Below are experts of layer 5 (counted from 0) of a mixture-of-experts language model. Rows are named router (the router's row for the expert), up (a neuron's input weights, with its number) and show model dimensions 160-319. Each number is 128 + 32 x the weight over its row's rms, rounded and kept within 0 to 255.
After each expert's rows: "gets" lists some tokens that make up at least twice as much of what it gets as of all text; "comes after" lists some tokens at least twice as common just before its tokens as in all text. This comes from a sample of Wikipedia text that the model never trained on. Tokens count by the router's weight.

# expert 42
router [143  97 178 160 169  95 131  98  76 151 116 122 109 143 157  57 117  81 100 152 152 182 117  91 146 174 107 126 200 131 138 166 113 214  86 121  97 182 148  69  90 147  93 121 135 162 126 150 106 158 125 131  95 132 100 131 129 105 196 126  83 132 102 126 121 111  90 165 153 164 103 136 113 156 168 137  67 158 118  81  93 166 111 123 155 194 142 136 141 106 213  94  68 101  87  86 154  75 158 102 117 199  78 150 164 121  87  92 140 167 110 138 144 118 156 117 168 130 139 115 177 191 164 177  87 152 107  83 138 117  94 135  77  79 168 115  91 190 133 115 150 155 160  96 152 148 159 192 148  50 113 111  95 145  90 115 123 150 119 103]
up4 [156  73 164  89 138 134 167 163  87  74 123 120 195 150 120 126 106  76 108  76 151 118 187  57 165  99 136 119 148 169 118 123 108 190  46 106 121  95 103 131  44 139 123 160 160 146 157 152 174 136  99 155 143 102 165 106 161 111 100 136  75 118 180 174 125 165  69 116 123 126 172  95 166 159 114 151 233 122 120  77 105  96  54  97 123 155 123 157 175 135 116 111  97  43 163 145 113 137  99  99 160  79 132 115 149 153  99 110 213 114 132 159 138 162  68  98 109 107  95 106 150 112 103 139 154 124 139 134 104 115 106 101 204 106  98  96 139 162 187 153 100 129  84 107 112 129 128 137 120  79 182 147 135 164 127 103 182 122 128 102]
up5 [100  81 199 100 117 172 121 126 134 176  99 120 127  99 149 137  78 161 123 168  87 133 122 111 118 151 130 173 126 133 109 145 145 157 159 145 127 146 165 155 115  81 113  62 117  88 124 189 149 143 155 115 146 111 142 135 106 107 123  71 176 160 125 181 139 137 115 135  99 162  64 149 153 154 154 103 191 168 115 120 136 187  95 169 134  84 193 142  93 119 150 106  92 182 168 143  63 106 129 162 116 190 125 120 120 167 112  85 136 135  48 134 127 157 165 119 133 135 113 114  88 102 136 132 135 163  95 141 177 162 118  93 167 145 142 167 153 106 156 124 155  58 132 125 115 129 128 124 180 145 137 125 154 149 129  60 155 156  91 122]
up6 [ 68 178 188 100 119  89 144 142 155 161 194 102 132 137 176 132 134 126 147 155 104  63  91 146 128 101  97 121 140 110 116 125  97 129 138 159 175 108 158 131 124 173 135 165 125 170 196 145 122 124 156 121 101 109  98 138 192 138 131 146 126  86 131 133  92 113 149 185 172 112 111 126 185 111 118 130 135 109 163  92 138 129 152 142 126 122 135 168  93 118 138 116 129 103 166 130 169  73 165 137 116 179 163 122 183 101 154  74 129  86  88  86 100 123 167  29 171 121  95  93 118 158 116 144  91 119 146  49 168 115 128 139 122  59 163 117 178 182 120 147 125 160 146 100 130 134 116 176 121 104 126  89 146 171 129 135 140 121  84  56]
up7 [129 123 152 131 138 182 116 132 139 170 135  95 122 150 160  74 109 120  54 148 157 160 155 133 117 142  96 112 129 138 140 118 131 161 109 130 137 169 142 177 133 102  69  79 161 133 145 158 124  84 131  97 113 125 162  71  72 153 155 148  35 151  71 118 151  78 122 114 141 147 129 128 121 139 127 144  59  86  79 136 161 178 105 101  99 154  66 176 120 213 134 123  90  79 137 123 153 161 143 148 171 149 148 139 106 132 120  88 136 156 134 178 148 146 118 183 116  97 123 131 140  89 149 120 178 136 156 105 110  94 174  65  95 120 115  96 184 165 164  89 124 163 167 114 155  74 175 123  92 136 107 110 188 155 118 139 209 103 119 121]
gets: " ", " re", "o", " c", "ta", " \""
comes after: " |", " ", " a", "|", " an", " MPC"

# expert 22
router [100  83 123 171 125 102 128 125 182 138 151 180 119 122 141  79 155 124  87  80 170 146  95 114 169  84 125 145 163 132 152 114  98 125 184 124 106 169 122  97 141 150 178 145 169 131 140 176 147 103 150 139 148 189 107 145  90 151 156 133 111 140 167  99 172 177  40 191 103 114 126 182 138 102  96 143 107 129 154 133 187 124 176 140 162 108 131 201 127 111 147 174 131 133 148 140 177 118 117 102 128 144 120 137 157 162 112 144 101  72 134 144 115 126  70 134  81 161 151  63 120 142  65 161  75  88 181 228 107 156 106  95 170 122 158  97 132 148 128 132 113 145 178 148 168 139  82 103  92 116 176  96 114 143 164 151 120 170 180 135]
up0 [144 173 194 104 148 108 122 117 107 143 126 149 112 139 165 145 144 165 141 131 176 102 157  79 120  85 115 173 150 112 152 125 137  97 133 119 124 131  71 137 139 121  37 147 126 139  72 135 147 105 103 110 136 150 104 116 121 135 152 180 126 160 108 126 180 156 121 111 110  75 138  76 180 157 113 152 131 181 124 103 150 123 147 157 115 123 150  87 190 135  92  93 207 192  85 122 139  99 166 186 167 139 122 216 128 160  82 171 143 151 185  88 129 133 103  74 110 155 146  88  98  59  92 158 168 106 145 117 149 139 126 109 112  75 109 143 176  88  87  97 117 120 123 139 102 108  85 158 129  62 125 127 160 111 125 127 106 121  89 111]
up1 [ 99  54 101 111  80  67 152  89 114 121 161 153 127 109 115 110 101 180 118 153  88 133 173 113 193  78  99 131 116 131 167  90 105 101 183 170 103 126  33 106  85 127 116  99 216 104 113 108  95 150  91 122 116 149 161  61 111 125 101 158 150 123  92 114 128 150 133 126 105 164  74  62  98  85 145 164 171 179 153 129 144 132 171 131 211 102 124 149 149 136 113 107 158 124 180 156 149 111 168  91  93 124 126 131 123 159 119 141  57  98  74  89 117 138 142 130 124 177 146 165  78  82 121 136  94 109 210  38 146 121 105 137 170  75 156 125 205 110 171 125 100 159 155  84 126  96 151 103 124 140 154 164 106 117  81  96  65 156 111 133]
up2 [107  35 125 168 145 148  67 118 156 150 153 136  84 123 159 118 125 128 144  97 166 149 151 168 163 150 148 133 157 130 162 151 120 132 118 106 141 188 129  50 127 174 169 176 142 147 105 110  97 140 134 130 142 145 117 126 121 133  71  98 190 108 171  83 137 132 101 122 133 140 149 132 154  97 127 116 112 102 125 174  96  77 148  86  80 143 130 161 132 185 107 168 128  76 161  46 170 148 109 110  96 109 185 155 148 150 192 130 140  90  86 108 161  95 158 181  89 167 164 141 109 152 103  48  92 159 163 163 148  95 112  93 154  93 144 120 177 131  99 107 110 120 104 154 122 122  98 127  57  87  79  31  98 113 137 152 140 160 118 123]
up3 [150  91 159 145  97 135 129 136 122  97 114 147 203 121 123 141 163 133 162 124 129 115 121 135 154 115 119 124 144 104 138 164  75 154 137 104 141 136  85 123 162 100  71 143  78 127 147 151  88 161  51 137  61 101 161 100  80  88 163 204 171 161 144 156 146 188 138 120  93 132 129 138 125 150 129 119 142 128  93 140 136  80 139 198 178 109 105 105  75 144 200  88 116 110  85 159  64  98 107 128 101 181 164 123 136 159  99  98 130 153 111 136 134 203 100 131  77 110 121 142 119 149  87  77 102 164 129 132 156  88  87 135  72 129  98  67  85 158 147  93 164 166 101 120 129 127 152 127 137 121 125 143  47 126 158  65  51  94 195 105]
gets: "\n", " —", " by", " Team", " MF", " Year"
comes after: " |", "|", "==", "===", ";", " ("

# expert 44
router [106 191 127 114 133 136 164 165  95 111 119 126 121  78 152 140  89 142 145  96 167 107 160 131  37 106 166 135  92 136 142 159 221  93 103 102 122  77 137 132 121 145 147 131 142 132  77 168 144 147 144 126 139 126 142 155 205 154 113 137 127  82  68  73 120  89 134 137 203 124 140 165 174 157  91 151 136 127 128 167  84  83 108 113  91  94  89 134 149  84 129  92 106 143 132 101 115  93 104 129 116  91  93 114  94  99 150 162 190 145 138 128  97 105 167 159 143 110 137 112 110 187 157 159 146  96 183 151 151  51 117 169 103  89 108 105 153 153 156 130 115 172 153 165  76 122 168 135 169 136  77 202 163  95 157 161 177 146  92 106]
up0 [126  75 110  91 145 173 152 128 160 185 153 105 159 112 158 191  14 119 134 125 126 149 138 138 104  78  75 141  99 141 120 102 148 222  72  83 153 118 175 116 108 152 130  98 122 182 101 172 142 175 130 127 116 133 119 150 168 190 133 152  84 169  92 142 138 155 105 167 133 134 108 132 154 109 202 107 146 131  98 105 131 103 132  93  75 103 130 110 164  56 148 116 177  90 164 172 150 112 139 122 172  61  65 173 140  93 144 140  92 176 120  88 122 153 128 179 139 120 181 101 135 140 160 130 140 139 137 107 145 183 140 172 107 110 140 165 157  82 164 105  94 144 120 127 157 133 117 105  65 198 169 135 126 121 114  61  93  63 144  75]
up1 [116 186 133 139 171  97 139  91 164 156  92 190 176 150 128 156  91 118  70 127 189 182 101  82 134 131  84 135 191 133 182 175 124 156 160 108 131 142  46 164 152  99  74 134 165  88 153 130 140 146 117 102  71 107 130 148 152 119 146 166  93 196  62  72 154 135 112 147 139 164 175 118 196 103 103 102 153 114  86 109 132 154 121 119 135 103 119 152  77 106 132  96 158 152 115 107 105 161 139 144 126  83 167 131 149 152 121 162 138 139  74 162 167 108 179 134 120  99 157 106 121 136  87 196  86 137 158 113 109 102 160 148 134 108 122 141 160 115 201  94 207 161 108 149 107 132 127  91 131 166 147  81 134 139 193  96 129  75 136 107]
up2 [ 86  88 110 171 130 117 110 106 127 161 184  94 120 158 133 154  94 166 123 125 197 151 110 125  97 127 134 123 143 110 134 138 199 113 115 125 148 120 138  87  96 133 118 133  79  73 107 177 122 118 130 127 111 115  91 158 154 150 147 159 191 105  27 108 114 178 111 148 111 158 166 134 125  79  90 191  85 143 148 121 127 154 188 154 166 122 193 153 109 135 126 203 130 122 199 113 124 148 102 158 101 123 148 109 142 123 163  83 116 182 141  80 118 124 103 157 112  96 111 180 188 122 161 148 107 154  81 116 104 149 175  98 148 150  98 122 131  94 125 103 152  71  88 156 111 137  83 150 166 135 163 185 106 129  96 101 154 151 125 130]
up3 [113 224  51 121 125 147 104 147 109 160 162 107 153 115 150 129  95 107 124 158 126 134 160  55 124 115 143  76  67 105  99 105 107 146 135  78 199 160 138 141 104 109 137  81 151 120 150 165 113 156 133 150 114 102 183 101 163  93 109 125 171 130 154  99 166  72 102  93 201  84 114 114 127 158  74 164 103 122 112  25 147 141 119 159 157 176 158  63 137  86 161 114 144 157  97 134 149 136 141 149 101  69 121 110 166 171 110 166 113 147  98  54 181 114 146 112  96 100 117 164 130 104 126 118 155 145 134 194 116 160 114 110  78 102 150 202 180  90 192 128 129  91 152 144  98 110 145 141  82 175 192 107 131 152 127 116 174 113 182  71]
gets: " and", " &", " or", "==", " United", " company"
comes after: " the", "|", " of", ":", " a", " \""

# expert 12
router [114 158  77 119 101 155 169 123  63  86 126  98 111  63 114 186 138 111 135 123 165 117 127 128  49 123 156 103  94 120 124 132 135 104 145 119 122 100  96 182 130 106 115 138 129 151  88 145 152 141 131 154  97 120 152 136 156 153  79 144 121 133  95 114 122  50 161  94 215 162  91 206 130 138 102 133 125 109  97 124  94  91  94  91 102 117  61 179 118  82  98  70 129 142 143 107  84  99 145 106  83  52 125 148 117  68 142 134 110 117 201 151 102 189 142 139 144 145 105 165 136 166 157 156 142 110 202 145 136  76 128 153 146 123 131  96 157  97 136 119 162 133 135 194  86 135 169 109 175 122 125 155 152 100 151 112 143 111 112 139]
up0 [131 130  61 135 117  98 116 118 159 161 117 149 143 142 133 203 176 110 165 123 160 109  98 185 154 113  98 109 127  95 130 124 202 129 155 128  99 183 123 119 172 155 231 153 133 158 123 143 153 102 125 140 105 126 155  73 157 124 166 228 174 121 110 151 152 127 166 122 150 119 100  97 110 130 138  76 141 140 128 178 109 104 148 117 124 150 171 119  83  81  91 137 141 145 123  98 133  59 141 173  79  87 150 126 124 117  61 129 150 137 157 135 109 129 111 134  34 114 175 149 116 123 128 164 113 154 149 101 144  87 116  85 122 130 153 108 168 101 140 112 147 133 156 117  98 119 161 127  95 187  69  83 131 148  58 126 134 144 148 154]
up1 [107 136 152 163 113  63 132 121 113 157 166 108 180 130 186 158 171 199 145 154 112 103 112 145 134 172 129 142 117 165  98 144 107 146  86 120 178 173 158 148  85 164 185 122 106 150  99 114 137 145 124 137 124 105  77 153 146  61 123 171 202 141 137 183 198 152  79 209 146 113 101 134 158 100 152 105 105 142 119 127 145 122  95 138 116 129 128  97  99 143 128  91 133 112 134 120 173  98 111 114  60 146 151  91 119 185  87 158 114  93 188  97 210 143 129 114 122 130 162  46 130 104 116 137 109  98 145 138 105 126 125 102 140 100 139 108 228  69 127 156 144 146  85  98 152  98 117  99 101 167 103 120 153 103  90 140 185 161 188 161]
up2 [112 140 127 126 109 131 112 156 142  96 193 138 161 133 107 138  82 113 196  82  99 130 132 102 108 154 119 168 122 134 119 172 184  76 188  64 147 114 168 130 136 136 138  91  82 127 158  68 145 124 118 107 140 118  97 165 157 145 125 168  86 144 117 133  87 133 150 151 125 124 100 106 113 115 163 128 161  89  73 163 106 185 121 155 133 164 138 139 128 108 162 104 152 128  72 158 191  59 149 133 215 198 140  94 111 100  74 145  99 134 183 140 153 134 119 168 113 153 130 103  87 106 155 142 140 151  89 129 129 127  90 145 136 163  63  77 181  83 148 132 113 103 133 114  39 113 109 128 105 167 172  72 165  94 110 133 152 147 148 131]
up3 [127 147  75 120 160 177 138  82 121 122 162 128  90 143  90 122 140 132 152 105 176 118 123  74 123 103 145 180 110 102  50 196 130 119 173 108 131  95 165 123 134 136 101  60 166 123 138  49 191  83  65 123 125 100 145 164 116 181  97 141  75 133 178 134 123 149 135 107 150 100 147 142 104  93 156  62 139  98 160  82 189 101 123 119 136 153 113 134  89 124 141 193 148 129  58 170 161 157  86 133 144  86 127 158 136 134 121  84 147 102 186 130  97 120 152 211 130 152 133 105 177 139 103 150 155 177 149  93 136  96 158  91 124 128 148 141 137  69 122  77 156 158 182 177 144  94 112 136 124 149 138  81 101  86 146 149 101 121 127  82]
gets: "\n", " his", " treatment", " he", " each", " her"
comes after: ".", " |", ")", ").", " ==", ".\""

# expert 37
router [119 103  87 143 144 110 100 165  68 127 105 123 118 100 109 113 141 123  97  92  84 122 153 128  87 140 105 119 157  85 126 198  81 169 128  85 106  82 130 140 106  84 129 155 118 125 149 103  72 153 113 121  91 149 100  94 118 103 169 127 100 148 116  47 136 162  80 139 123 144  89  71 114 128 115 193 118 117 120 127  90 137 172 101 155 137 165 144 175  84 138 154 127  93 137 134 119 107 170 121 116 126  46 172 103 145 147  95 177 150 165 101 162 150 153 130 162 139 128  90 173  78 146 128 178 119  95 149 135 195 176  96 167 139 113 152  88  79 130 145  44 145 138 108 159  92 145 100  90 161 108  54 213 118 101 127 141 119 167 102]
up3 [ 76 143 140 127 162  95 160 164 136 142 144 153 101 163  76 132  79 141 138 104 165 123 103 113 133 144  65 137 188 103 118 174  97 113  72  87 159 116 132 121 174 141 129 106 131  93 160 121 119 154 149 161 111 126 172 106 126 157 112  85 111 107 125  85 134 126  94 160  90 199 124 140 110  92 150 125 119 128 131 105 176 201 138 119 154 146 177  86 126 113 150 137 162 123  83 118 116 172 139 144 137 117 137 110 105 115 142  68 161 154 107 178  99 110 164 161 143 126 135  73 159 165  99 193 188 142 114 174 133 139  86  97 108 123 163 107 152 107 159 142 151 112 151  83  94 109 194 132 103 160  89  49 180 128 105 110  59 191 103 172]
up4 [100 154 214  62 112 103  93 119  91 111 151  60 177 123 162 136 127 109 104 170 141 103 133  69  94 158 146 138 155 119 117 155 102  90 139  98 170  51 126  78 151  64  95 171 149 140 160 135 116 103 115 156 136 112 110 129 115  96  96 107 180 146  67  91 159 163 151 180  79  79 105  82 120 103 165 156 136 167 133  86 112  99 147 162 149 171 201 121  78 138 128  86 135  99 138 104  91 188 159 136 150 161 179  98 124 131 157 121 118 123 145 156  74 184  94 138 155  86 146 113 205 124 119 159 129 130 154  98 123 123 134 104 101 133 105  68 134 155 165 113 165 220 125 112 171 184 134 115  61 148 133 137  91 163 136 185 111 138 101 135]
up5 [155 152 113 181 107  99 136 175  76 118 148 118 112 131 166  88 136  99 186  78  88 141 137 157  82 135 138 114 151 134 101  66 106  69 143 127 125 153 108 138 132 130 158 156 106 114 117 106 179 111 107 103 139  92 174  40 136 139 114  89 107 152 160  62 128 147 162 175 164 149 179 126 184  91 142 175 158 210 138 141 157  77 157 117 178 153 128 112 125 149 205 118 166 126 105 132  85  89 146 110 135 131  90 123 170 127 129 119 132 173 116 150 120 133 162  83 115 128 153 116 182 108 128 119 129 113 135  94 141  78 211  97 149  87 125 153 151 170 144 132  59 110  66  87 132  86 127  72 121 130 204 100 182 118 112  86 171  58 167 143]
up6 [ 52 128 106 147 117 152 118 150 114 104 140 134 121 137 155 128 106 129 107  89  82 157 122 125  86 188  99 107 166 132 172 126  87 181 165 124 180 124 140 159 170 138 181 161 158 142 102 148 108 123 118  95 166 199 146 116  61 104 145 113  97 131  94 111  64 137 126 135 119 131 140 135 110 100 147 142 107 135 119 105 155 133  56 158 127 154 116 109 204 192  70 167 123 165  90 142 111 133 195 174  80 171 109 145 136 110  42 147 167 133 132 120 131 174  99 128  90 150  55 118 142 159 123 104 104 151 122 135 171 151 175 154 145 149 171 126 168  97 140  86 138  93 110 129 124  88 197 129  93  96 144 108  90 125 169 165 131 119 172 151]
gets: "|", " |", "-", " DF", " MF", " GK"
comes after: "\n", "|", " MF", " FW", " DF", " 1"

# expert 5
router [118 197 118 109 107 141 108 161 149 142 109  88 110 134 115 149 136 147 169 138 147 126 108 167  44 154 153 126  98 124 143 139 167 110 123 124  60 143  77 133 129  81 149 130  99  87 119  84 128 157 117 144  93 147 108 179 157 171 167 125  93  42  90 171 136  64 182 156 128 111 132 190 103 143 149 180 129 137 120 156 101 119 114 157  67 107  72 137 146 134 140 117 136 169 128  62  60 107 143  88  96 118 112 132 166 105 125 149 167 133  76 131 100 124 116 114 116 118 113 142  91 164 168 150 120 117  75 130 136  90  56  92 149 157 128 114 165 131 103  96 152 118 131 144  62 136 227 141 184 143 164 197 105  72 160 169 172  97  72  89]
up0 [ 93 168 191 102 156  89 134 130 143  91  87 186  91 117 165 128 130 143 115 124  76 111 182  97 125 112 116 148 162  93 120 153  96 125 178  97 127 171  75 118 117  89 112 212 206  47 187 152 137 116 135 163 166 113 121 166 176 170  86 159 108  82 117 136 102 105 169  97 148 116 157 108 180 120 110 170 136 145 156 107 143  71 119 116  66  92 163 103  99 135 135 168 121  90  95 162 135 187 104  96  84 143 180 146 104 189 115 133 111  75 146 115 146 109  43 117 121 156  93 148 124 138 141 154  94 155 147 109 114  89 163  98  91 119 141 153  94 108 143  58 107 130  41 170 121 136 134 110 114 123 114 112 134 155  70 120  73 121 149 116]
up1 [184  98 148  95 196 114  99 105 149 153 159 119 132 151 118 112 140 128 113 134 132 175 156  97 153 169 119 105 105  86 127 105 140  93 104 127 106 167  31 138 128 148 136  94 101  64 141  85  70 113 138 154 112 121  94 134 148 164 111 167 116 163 135 113 148 155 141 186 134 162 126 134 115 106 171 203  86 111 119  53 114  83 189 169 134 152 116 151 158 111 127 141 118  77 170 139  81 160 110 176 142 115  81 113 124 176 173 164 115 161  89 133 152 188 144  91  87 157 173 115  68  80 104 136 109 150  71  93 186  89 122  95 177 155  58 135 180 124 123 109  88  95  95 114  90 148 105  98 135 147 171 143 118 129  78 122  66 147 118  82]
up2 [ 84 117 119 141 105 157 131 114 149  99 187 128 169 138 164 164 140 120 113  89 119 150 135 143 110 130 153 158 136 149 106 157 218 149 134  95 113 106 170 167 114 130 179 102 139 136 128 141 149 101 119 122  88 127 124 189  80 125 139  86 110 116 133 171 114 182  89 128 145 136 148 155 148 113  79  72 124 181 149 131 132 125 161  94 173 142 170 206  76 140  97 119 150  77 115 213 124  34 111 115 153 106 110 136  79 120  92  84 166 147 152 113 133  75  84 129 153 112 148 135 121 137 118 140 146  99 127 153 110 128 176 163 151 135 105 125 144 149 141  77 126 136 185 127 143  97 141 173  47 141 109 122 149 172 123 119 170 201 124 138]
up3 [104 150  84 107  88  98 103 107  91 129 172 164  43  97  99 142  77 135  87 126  64 116 179 124 179 142 127 169 103 113 146 106 158 120 114 137 119 115 185 175 124  69 145 134 156 115 103  55 125 118  53 112 127 176  98 158 102 133 119 162 101 181 164 167 132  88  83  51 157 184 130 162 161 155 146 129 160 160 130 119 100 102  98  72 100 103 167 150 142 149 123 123 169 152 145 244  91 113 128 103 137 126 122 181  95 119  76 155 112 139  93 136 162 158  78 147 107 123 138 168 106 161 160 142 126 123 104 145 141  78 136 134  61 105 142 122 147 136 103 153 123 146  68 144 102 167 152 157 132 144 199 107  93 158 136 133 163 177 126  93]
gets: "\n", "==", "===", "=", "====", " ="
comes after: "\n", " =", " for", " also", "History", " List"

# expert 43
router [110 138 131 137 141 130 122 149 144 122 156 116 117 118 129 139 126 127 149 118 191 127 148 146 154 113  88 146  85  69 110  92 113 101 120 100 108 165 137 125 102 125 123 102 174 133 136 143 101 126 113 122 111 105 128 111  78  51 128 176  47 102 133  84 167 165 132  94 118 138 149  64 157 139 149  85 139 164 144 154 134 153 119  91 126 169 127  89 179 138 165 126 112 152 115  74 154 147  77 104 177 107 141 159  88 148 130  78 147 131  79 141 102 119 135 125 144 115 101 102  94 179 176 175 153  81 127 142 173  29 169 121 115 107  54 147 175 161 119  93 120  50 109 158 178  88  95  97 143 117 130 149 104 118 161 176 151 117 187  99]
up0 [ 89 146 110 118  90 158 178 164 112 136 200 159 125 120 115 155  91 189 156 159 140 182 162 123 171 135 116 120 132 130 144 116 113 111 109 130 124 147 126 165  86 157 156 142  98 167  88 145 152 132  91 139 151 184 115 172  74  87  66  98 128 165  62 123 159 125 146 143 201  97  72 147 185 133 155 103  90  86 131 121  85 133 165 138 161 118 143 129 116 157 142 182 181 117  51 112 167 163 180 127 205 141 106 159 102 114 136 147  45  82 197 130 164 143 174 140 127 147  91 150 100 103 106  86  66  67 109 158 138 117 140 100 130 133  87 133 115 119 178 106 129  95 133 137 113 138  98 130 145 143 134 115 146 137 175  96 210 101 147 139]
up1 [112  89 131 159 149 132 171 157 144 153 157 140 125 160 158 113  80  77  79  98 124 109  70  74 187 149 130 136 169 100 155 178  80 118 153 117 109 157  78 123 145 138 135 175 182 197 114 179  85  94 125 140 123  59 109 119 166 132 227 117 106 150 103 168  90 157 157  83 168 130  95 152 144 141  86 170 150  88 193  96 170 200  91 101  91 166 104 142  86 115  76 122 123 133 158  82 116 150 137 101 100 103 109 110 127 181 117 118 153  84 193  99 109 174 157 125  95  97 109 128 111 113 171 152 144 154 112  77 156  94 132 163 104  87 138 147 114 158 115 119 154 102 105 166 117 132 163  46  80 119 165 126 103 111 147 194 128 105 129 126]
up2 [153 133 154 147 103 183 166 134 134 106 119 123 127 196 134 151  80 137 122  96 143  99  86 143  99  85 123 124 118 170  81 124 145  75 116 112 161 115 149  87 182 104 105 226 168 179  97 110 141 141  77  98 125 190 175 165 107 141  82 176 130 144 147 127 103 107 176 123 169 111 142 141  84 114 165  80 137 113 124 157 178 150 115 100 168 126 198 123 167 118 140  85  53 153 111 113 113 122 119 101 176 175 122 120  89 141  89 130 146 136  77 139 116 104 117 189 124 111 157 136 178  62  75  96 129 105 117 105 143 100 152 122  82 126 122 131 166 148 133 152 119 171 132 150 157  88  54 148 153 170  70 153  76 180 124 150 105 129 107 187]
up3 [133 107 149 121 186  79 140 117  88  87 137 110  91 153 130 193 137 143 126 127 137 131 171 135 167 154 132 125 113 160 115 135  87 109 161 154 133 173 132 155 120 106 135 100 128 201 129 127 147  69  96 105 122  78  83 165  91 110 149 156  55 114 107  97 115 151 168 122 116 159 123  89 141  93 148 110 198 169 137 152 118  84 143 137 164 124 121 119 174 105 159  86 153 115  97  78 151 118 164 151 126 141 106 184 119 121 169  76  97 127 146 136 186 129 139 195  97  58 124 108 131  92 138 132 136  86 106  86 144  88 100 107  85 144  73 154  92 150 144 112 101 111  89 166 110  90 161 100  96 153 169  54 110  58 173 151 156  70 162 133]
gets: " 1", " 2", " 3", " 4", " one", " two"
comes after: " |", "|", ":", " on", " a", ";"

# expert 3
router [165 103 128 123 135 178 116  85 172 143 133 137 102 193 142 134 162 125 127 186  71 120 127 121 163 165  98 132 172 107 117  94 163 135 161 199  91 162 193 100 141  92 135 144 149 123 147 128  43 132 169 132 204 118 139  96 157 133  44 108 224 183 122 147 156 142 110 199 155 170 184  67 128 106 106  34 179 107 161 162  90 174 119 125 177  83  85  89 123 139 159  61 120 129 110 167 157 125 131 171 109 130 191 107 110 131 116 187  80 158 115 152 123 129 122 122 126 109 149 113 118 161 127 185  87 141 146  45 110 114 109 147 127 102 119 122 117 148 175 157 143 133 112 181 130 140 120 177 110 133  95 145 128 180  93 188  99 121 153 101]
up0 [183 118 150 162 127 170 146 135  97 131  99  93  93 168 128 121 128  96  65 135 106 135 190 140 139 171 107  92 153 161 142 122 169  97 128 168 125 115 161  88 194 141 130 176 137 130 104 132 103  95 121 104 156  98 142 116 140  79 123 143 150 131 114 114 125 138  64  97 147 129 145 123 132 119 171  54 122 157 148 149 119 170 116  75 175 162 172 111 130  63 145  46 128 118 130 180  77 140 185 107  78 111 207 169  91 133 127  46  80 175 129  49 152 133 121 111 107  99 128 123 143 113 124 187 149 150 123  86 149  72 152 144 172  83  96 124  32 102 139 147 131 127  83 219 156 129 133  83 180 153  83 107 146 128 150 106  84 154 122 140]
up1 [123 114  99 152 105 108 129 102 132 163 141  99 101 122 119 166 110  86  99  84 118 158  92  92 177 141 113  56 118 232  99  80 207 144 168 154 146 136  92 120  98 143 193  82 145 135 110  82 143 143 143 116 155 108  91 144 164 112 132 127 157 176 142 115 112 129 114 125 154 177 108 122 130 116 123 116 170 107  56 167 134 113 131 139 109 118 161 105 123 124 122 107 131 122 230 200 142 161  79 140 158 140 127 189  55 167  96 148 109 160 110  63 127 126 117 187 120 135 109 142 152 125 119 124  92 130 150 141 172 179 109 157 148  94  69 173  89 140 120 143 122 112  95  67 109 202 140 203  83 169 108 153 198 125 148 120 174 158 154 151]
up2 [140 141 118 121 102 154 137 103 101 113  95 180 125 103 168 120 151 115 144  90 153 135 192 119 152 144 129 138 119 172  75 154 129  75 151 100 150  75 114 168 133 120 216 119 174 149  99 139 136 171 111 137 112 117 109  63  98 114 126 110  84 153 127 186 134 157 146  78  77 162  84 157 102 136 187 105 114 122 143 149  79 186 123 155 162 127  96  46 111 131 169  92 151 136 147  67  86  88 153 176 113 113 165 149 169 135  68 109 172 139 123 107 142 161 127 169 145 120 104 119 108 187 116 142 118 108 120 152 108 101 144 135 105 109  99  67 119 128 100  73 193 179 136 132 183  39  96 171 188 178 139 128  70 107 130 150  90 100 121 113]
up3 [161 156 135 128 109 163  63 176 129 118 110 113 101 153 150 113 150 163  96 131 104 120  75 108 161 126 126 130  82 119 150 138 120  92 139 140 109  85 109 102 198 176 105  70 114 145 148 124 104 116 143 117  94 184 144 129 181  87 144 186 121 105 110 132  77  86 132 181  66  89 115 129 107  59 130  87 111 150 154 149 149 125  86 159  87 110 126  66 130 112 159 132 116 148  97 162 153  76 141 106  59 112 129 150  74 143 102 162 151 168  90 193 124 115 108 156  93 145  88  89 121 132  87 127 175  82 142 102 134 110 143 154  91 150 191  88 130 147 133 196 114 135  36 152 146 110 145 117 121 147 109  98  90 190 157 143 122 116 183 152]
gets: "-", "\n", ":", " Born", " Location", "ed"
comes after: "\n", "-", "N", ":", " Preced", " Succeed"